config = dict(
    n_layer=14,
    d_model=128,
    n_experts=64,
    experts_per_token=3,
    d_expert=32,
    d_shared_expert=128,
    activation='swiglu',
    moe_layers=[1, 2, 3, 4, 5, 6, 7, 8, 9, 10, 11, 12, 13],
    router_score='softmax',
    normalize_top_k=True,
    routed_scale=1.0,
    balance_loss=0.000586,
    balance_bias=True,
    router_z_loss=0.0001,
    init_std_router=0.0366,
    lr_router=0.00263,
    vocab_size=8192,
    norm='rmsnorm',
    norm_eps=1e-06,
    tie_embeddings='early',
    optimizer='adamw',
    lr=0.00451,
    beta1=0.95,
    beta2=0.98,
    batch_tokens=131072,
    seq_len=256,
    train_tokens=671000000,
    steps=5120,
    dataset='wikipedia_en',
)
Below are experts of layer 10 (counted from 0) of a mixture-of-experts language model. Rows are named router (the router's row for the expert), gate (a neuron's input weights, with its number), up (a neuron's input weights, with its number), down (a neuron's output weights, with its number) and show model dimensions 0-127. Each number is 200 + 40 x the weight over its row's rms, rounded and kept within 0 to 999.
Before each expert's rows: "comes before" lists some tokens at least twice as common just after its tokens as in all text. This comes from a sample of Wikipedia text that the model never trained on. Tokens count by the router's weight.

# expert 7
comes before: " |", "0", "–", ".", ";", " |\n"
router,178,208,217,190,185,274,281,180,219,178,207,223,153,234,142,230,166,194,189,270,194,227,207,204,217,196,294,172,307,164,203,245,196,175,252,254,183,234,249,240,159,257,222,197,214,107,201,206,146,187,193,275,134,164,181,207,254,164,229,132,139,165,135,210,197,186,275,183,234,221,222,204,191,221,244,150,239,252,196,217,211,217,175,198,209,249,215,168,184,193,238,214,145,173,167,202,196,300,172,225,186,171,218,186,182,132,181,169,202,162,215,272,189,306,205,161,215,173,261,243,178,177,179,190,103,180,250,245
gate0,239,260,198,162,171,190,241,235,271,230,196,206,141,244,218,168,225,246,218,124,234,267,224,200,258,201,233,163,157,144,170,213,184,114,142,162,202,244,203,192,234,221,137,195,129,252,203,161,134,261,170,151,165,206,168,209,168,254,254,216,190,175,205,157,169,230,273,249,243,162,179,234,178,236,130,193,193,233,202,131,225,173,216,198,204,190,243,114,217,173,174,172,131,254,196,151,245,169,201,138,180,152,182,155,219,158,221,143,179,170,232,171,256,240,182,154,158,226,208,256,171,309,191,148,178,166,197,214
up0,172,187,189,179,247,131,234,158,148,155,203,162,289,180,243,206,141,157,241,223,251,196,240,216,184,172,147,150,200,181,184,146,195,250,243,226,140,225,223,196,157,156,238,219,263,257,198,170,184,231,192,169,242,184,245,196,264,155,255,134,135,177,180,174,122,222,256,98,217,180,255,211,165,219,134,218,262,230,179,234,183,183,167,196,138,292,242,230,190,133,236,219,243,221,141,216,211,267,188,225,199,248,169,259,235,208,214,237,229,185,160,158,203,124,208,179,185,160,207,204,152,168,270,164,167,164,186,172
down0,170,216,206,202,162,177,156,199,259,272,254,209,232,233,201,217,220,183,209,251,185,181,157,245,264,135,203,100,223,197,220,161,216,131,189,216,213,209,255,224,137,213,178,197,232,300,203,156,207,194,169,238,198,172,146,218,184,224,224,217,216,249,208,241,195,230,223,179,202,173,245,164,148,184,162,179,248,191,182,106,218,110,184,209,146,227,231,194,221,178,254,209,199,208,257,171,228,195,161,331,264,99,215,144,164,207,208,227,264,175,198,123,182,117,216,147,266,192,172,161,213,250,233,177,199,212,151,199
gate1,219,189,189,250,184,247,247,250,180,196,146,256,249,221,247,185,237,178,213,219,157,187,167,213,169,245,161,271,253,227,224,180,195,167,233,237,222,187,191,220,222,246,245,213,273,177,219,187,167,215,144,251,233,200,198,209,239,208,224,186,210,168,113,232,197,201,254,156,161,147,256,212,167,216,280,134,190,113,223,194,180,210,146,186,193,175,243,154,187,214,175,275,243,265,218,254,153,240,240,313,211,142,176,208,188,215,134,193,198,180,184,144,101,210,153,279,181,164,203,113,236,244,272,181,189,226,157,189
up1,188,203,192,345,187,164,242,258,177,191,175,187,211,278,144,192,184,164,249,132,200,252,141,162,142,242,229,239,175,132,191,192,242,220,242,243,115,204,225,253,207,134,256,258,263,183,179,189,183,243,293,188,235,178,188,188,132,148,203,228,177,211,202,187,218,240,185,213,198,180,144,223,217,215,169,156,161,215,264,170,179,207,113,178,219,223,238,212,213,182,167,219,194,186,212,186,252,239,180,231,272,169,216,223,211,183,204,232,275,251,163,170,174,244,207,212,224,159,195,250,275,303,256,193,182,213,225,180
down1,261,232,120,195,120,186,210,172,251,204,126,289,243,128,174,194,157,210,239,203,222,195,147,195,161,182,158,150,221,123,243,177,256,284,236,211,153,169,204,208,208,227,205,221,268,211,171,229,242,211,198,181,217,213,171,182,188,216,214,165,127,175,155,149,176,245,240,249,180,224,240,212,259,152,236,172,207,232,198,175,209,163,208,222,166,218,244,238,199,181,259,122,204,234,216,275,136,258,178,193,217,175,136,229,125,226,144,216,132,128,163,194,164,201,223,236,204,201,168,241,231,135,249,256,219,147,141,240

# expert 53
comes before: "0", "9", "1", "2", "8", "5"
router,188,265,231,205,257,171,233,243,227,192,203,255,145,184,108,193,160,215,236,280,171,197,172,181,235,188,308,194,214,201,154,220,192,226,236,259,195,246,207,243,174,172,208,161,266,125,197,252,186,180,202,223,159,236,170,255,226,197,233,188,165,189,212,222,164,250,194,122,176,222,319,204,186,246,229,123,208,273,156,150,265,180,194,177,234,259,218,185,147,106,207,225,157,207,144,166,132,212,203,202,201,177,230,216,213,194,198,170,178,190,184,275,116,229,237,138,233,174,208,213,225,217,135,174,172,185,204,259
gate0,232,164,212,253,228,198,292,190,206,219,175,153,144,314,208,185,233,231,239,246,213,182,215,210,221,244,248,208,212,213,120,153,133,208,152,191,137,195,154,202,179,236,173,211,230,259,215,195,185,240,178,201,137,201,212,211,186,203,241,224,167,206,166,207,257,186,237,161,292,214,151,131,114,185,125,275,260,219,218,244,202,122,167,180,209,254,162,147,217,122,204,184,251,189,229,181,265,155,220,219,256,227,167,220,221,170,209,212,176,197,232,223,136,172,256,155,268,180,202,185,156,161,256,118,219,184,188,179
up0,229,162,176,160,149,220,233,202,240,181,177,153,141,248,242,217,192,206,281,231,247,233,217,187,161,228,144,148,200,195,154,168,138,188,153,242,229,257,197,224,232,139,202,171,192,249,202,232,147,197,179,274,243,161,187,185,188,209,196,250,208,186,193,180,330,150,194,204,171,203,190,216,186,214,182,230,212,219,200,222,144,196,173,187,192,261,171,128,240,143,137,223,226,218,161,151,260,174,215,198,251,227,186,272,249,196,176,255,96,269,230,215,226,230,228,226,218,218,213,215,106,181,338,181,243,173,227,201
down0,213,212,176,250,156,232,191,237,184,219,277,143,169,165,208,148,197,208,186,230,180,219,125,236,188,167,193,221,223,215,230,123,200,206,96,180,286,140,247,217,187,175,164,226,187,287,177,192,212,251,206,252,161,164,224,130,159,149,265,182,185,169,161,184,198,203,249,257,181,208,141,186,175,204,230,155,200,140,314,138,166,199,224,231,162,211,164,144,262,196,234,166,180,181,212,225,250,225,227,191,140,233,149,197,170,248,144,180,262,230,252,178,208,247,233,247,255,183,170,164,136,212,228,179,214,273,269,204
gate1,236,149,274,200,227,217,218,204,210,169,111,201,138,248,193,200,236,163,176,236,227,140,185,184,203,121,217,100,267,227,237,186,205,243,140,166,248,182,223,241,216,187,171,154,129,177,255,192,235,165,125,244,209,238,105,210,182,278,240,161,210,149,167,171,195,210,191,216,185,150,227,217,179,248,237,197,206,165,219,210,223,190,213,170,237,244,192,168,259,174,235,210,181,138,167,265,149,221,214,270,191,171,205,234,153,152,199,231,191,108,164,211,185,294,172,248,195,191,180,172,120,136,191,215,205,123,179,190
up1,165,121,253,203,284,230,160,208,158,281,223,184,173,181,150,189,181,158,194,131,108,237,247,187,218,229,242,192,246,250,212,228,190,185,187,174,223,229,194,255,213,203,170,157,219,193,185,233,216,278,234,141,191,230,149,239,141,266,170,314,179,182,176,221,152,172,162,184,200,216,171,238,218,263,145,151,232,194,240,167,113,162,253,196,178,214,212,280,240,204,167,164,152,191,199,220,217,202,226,260,211,194,262,224,219,152,184,106,250,213,210,193,193,262,171,176,222,203,189,249,268,205,141,185,154,182,164,262
down1,226,231,167,171,148,211,208,208,153,192,207,256,154,231,238,167,179,165,173,196,207,96,140,219,162,221,138,197,200,174,212,215,187,158,180,136,180,234,223,159,154,210,173,136,187,219,209,186,102,132,163,153,268,214,262,128,221,195,191,207,193,206,113,169,199,193,151,146,155,185,219,191,225,233,148,238,101,164,166,209,245,162,279,191,198,223,222,202,273,146,205,148,248,191,138,236,249,214,157,139,231,214,169,236,139,233,172,182,217,230,135,238,150,203,173,247,195,187,168,184,196,187,246,146,140,211,170,112

# expert 47
comes before: "9", "0", "8", "1", "2", "7"
router,187,239,253,233,252,249,263,235,209,167,216,239,141,166,132,166,226,194,187,226,200,210,212,174,248,184,235,251,207,227,139,252,184,185,207,233,195,212,239,244,193,222,209,182,250,93,216,234,190,126,178,285,169,259,166,238,244,174,233,142,174,162,169,260,198,248,183,200,133,204,271,161,148,224,254,139,207,230,159,207,218,143,155,215,202,243,207,167,186,176,216,241,139,144,158,157,154,219,190,207,222,208,239,179,154,180,190,177,179,207,200,268,166,303,297,156,251,149,248,171,193,197,193,196,106,171,181,228
gate0,221,233,205,191,318,157,235,217,189,289,171,213,183,202,206,168,252,251,245,224,237,232,127,148,176,178,263,61,140,163,218,134,184,148,192,190,148,164,229,172,194,269,174,209,168,229,216,238,187,213,187,199,239,209,204,296,230,227,207,167,185,158,212,210,179,206,229,189,245,158,232,200,193,128,171,242,170,170,194,181,239,254,215,269,175,194,211,135,217,211,225,225,193,189,252,171,211,176,198,236,155,212,282,147,204,210,202,142,161,171,190,197,233,144,224,88,259,193,251,171,160,258,160,194,197,203,234,170
up0,159,161,235,225,237,199,187,204,254,233,246,267,163,204,307,145,204,181,242,101,231,170,209,239,200,188,233,122,236,186,258,236,232,244,235,185,245,220,237,243,103,153,274,182,182,224,213,182,197,138,154,220,231,229,131,161,134,243,204,158,220,246,206,191,237,172,228,233,126,183,175,206,170,257,177,167,206,183,180,214,177,174,183,174,204,284,242,162,227,131,269,196,239,257,171,235,273,219,178,204,206,182,157,184,215,244,211,207,216,207,155,233,185,197,226,183,117,202,112,157,243,180,267,199,195,148,181,221
down0,198,146,281,215,197,219,145,225,203,258,206,177,188,155,163,230,176,171,190,237,163,223,123,216,216,159,133,250,217,229,199,225,224,227,173,282,200,167,199,216,176,229,166,200,152,288,153,124,166,247,143,214,199,151,242,170,225,286,228,199,216,245,183,124,307,294,197,227,225,209,200,146,205,153,166,193,188,211,182,131,243,217,125,198,235,155,217,224,232,164,205,167,200,245,136,125,171,150,162,216,183,260,254,202,179,201,131,189,197,220,191,158,139,223,208,212,173,207,194,267,174,172,157,212,175,219,158,272
gate1,175,189,247,226,195,193,221,150,117,216,187,174,179,250,278,220,206,181,178,270,181,139,209,233,184,161,179,201,216,252,231,223,192,265,181,216,195,145,125,175,173,264,226,150,241,176,240,188,184,160,173,220,260,242,197,199,260,231,165,189,232,153,152,295,286,190,192,187,193,112,212,170,186,124,244,186,189,182,182,230,198,199,190,164,238,217,197,97,224,239,229,221,195,181,212,270,254,210,205,245,212,201,184,278,102,224,185,277,165,185,128,299,136,213,236,238,203,233,196,141,213,167,205,205,213,238,185,221
up1,233,168,209,261,208,172,151,288,204,267,171,229,189,167,173,114,187,200,223,89,125,202,194,212,173,196,205,148,178,179,199,174,174,123,173,212,160,204,166,232,207,187,243,188,221,197,218,161,208,242,232,129,214,180,227,269,143,180,228,249,170,197,238,193,147,227,180,197,214,258,217,266,197,245,160,102,246,152,214,173,205,265,216,154,176,209,242,245,228,169,209,141,155,231,204,119,189,232,177,231,217,233,195,190,318,217,242,137,221,213,210,200,275,183,210,174,240,172,175,149,181,265,292,208,182,207,194,156
down1,212,226,99,202,127,186,143,175,202,199,189,265,227,210,164,152,101,235,177,158,197,191,171,209,266,241,159,175,176,221,238,158,159,145,214,254,218,202,149,225,217,230,216,259,279,149,116,208,186,243,219,206,173,192,208,203,170,192,240,260,114,208,258,165,220,208,199,185,257,145,222,216,245,146,156,280,216,218,158,194,186,144,207,173,146,251,193,251,232,233,190,181,143,175,199,166,193,151,217,148,252,155,157,230,119,220,172,248,176,235,231,268,210,251,233,235,226,146,199,220,143,137,144,179,215,199,189,172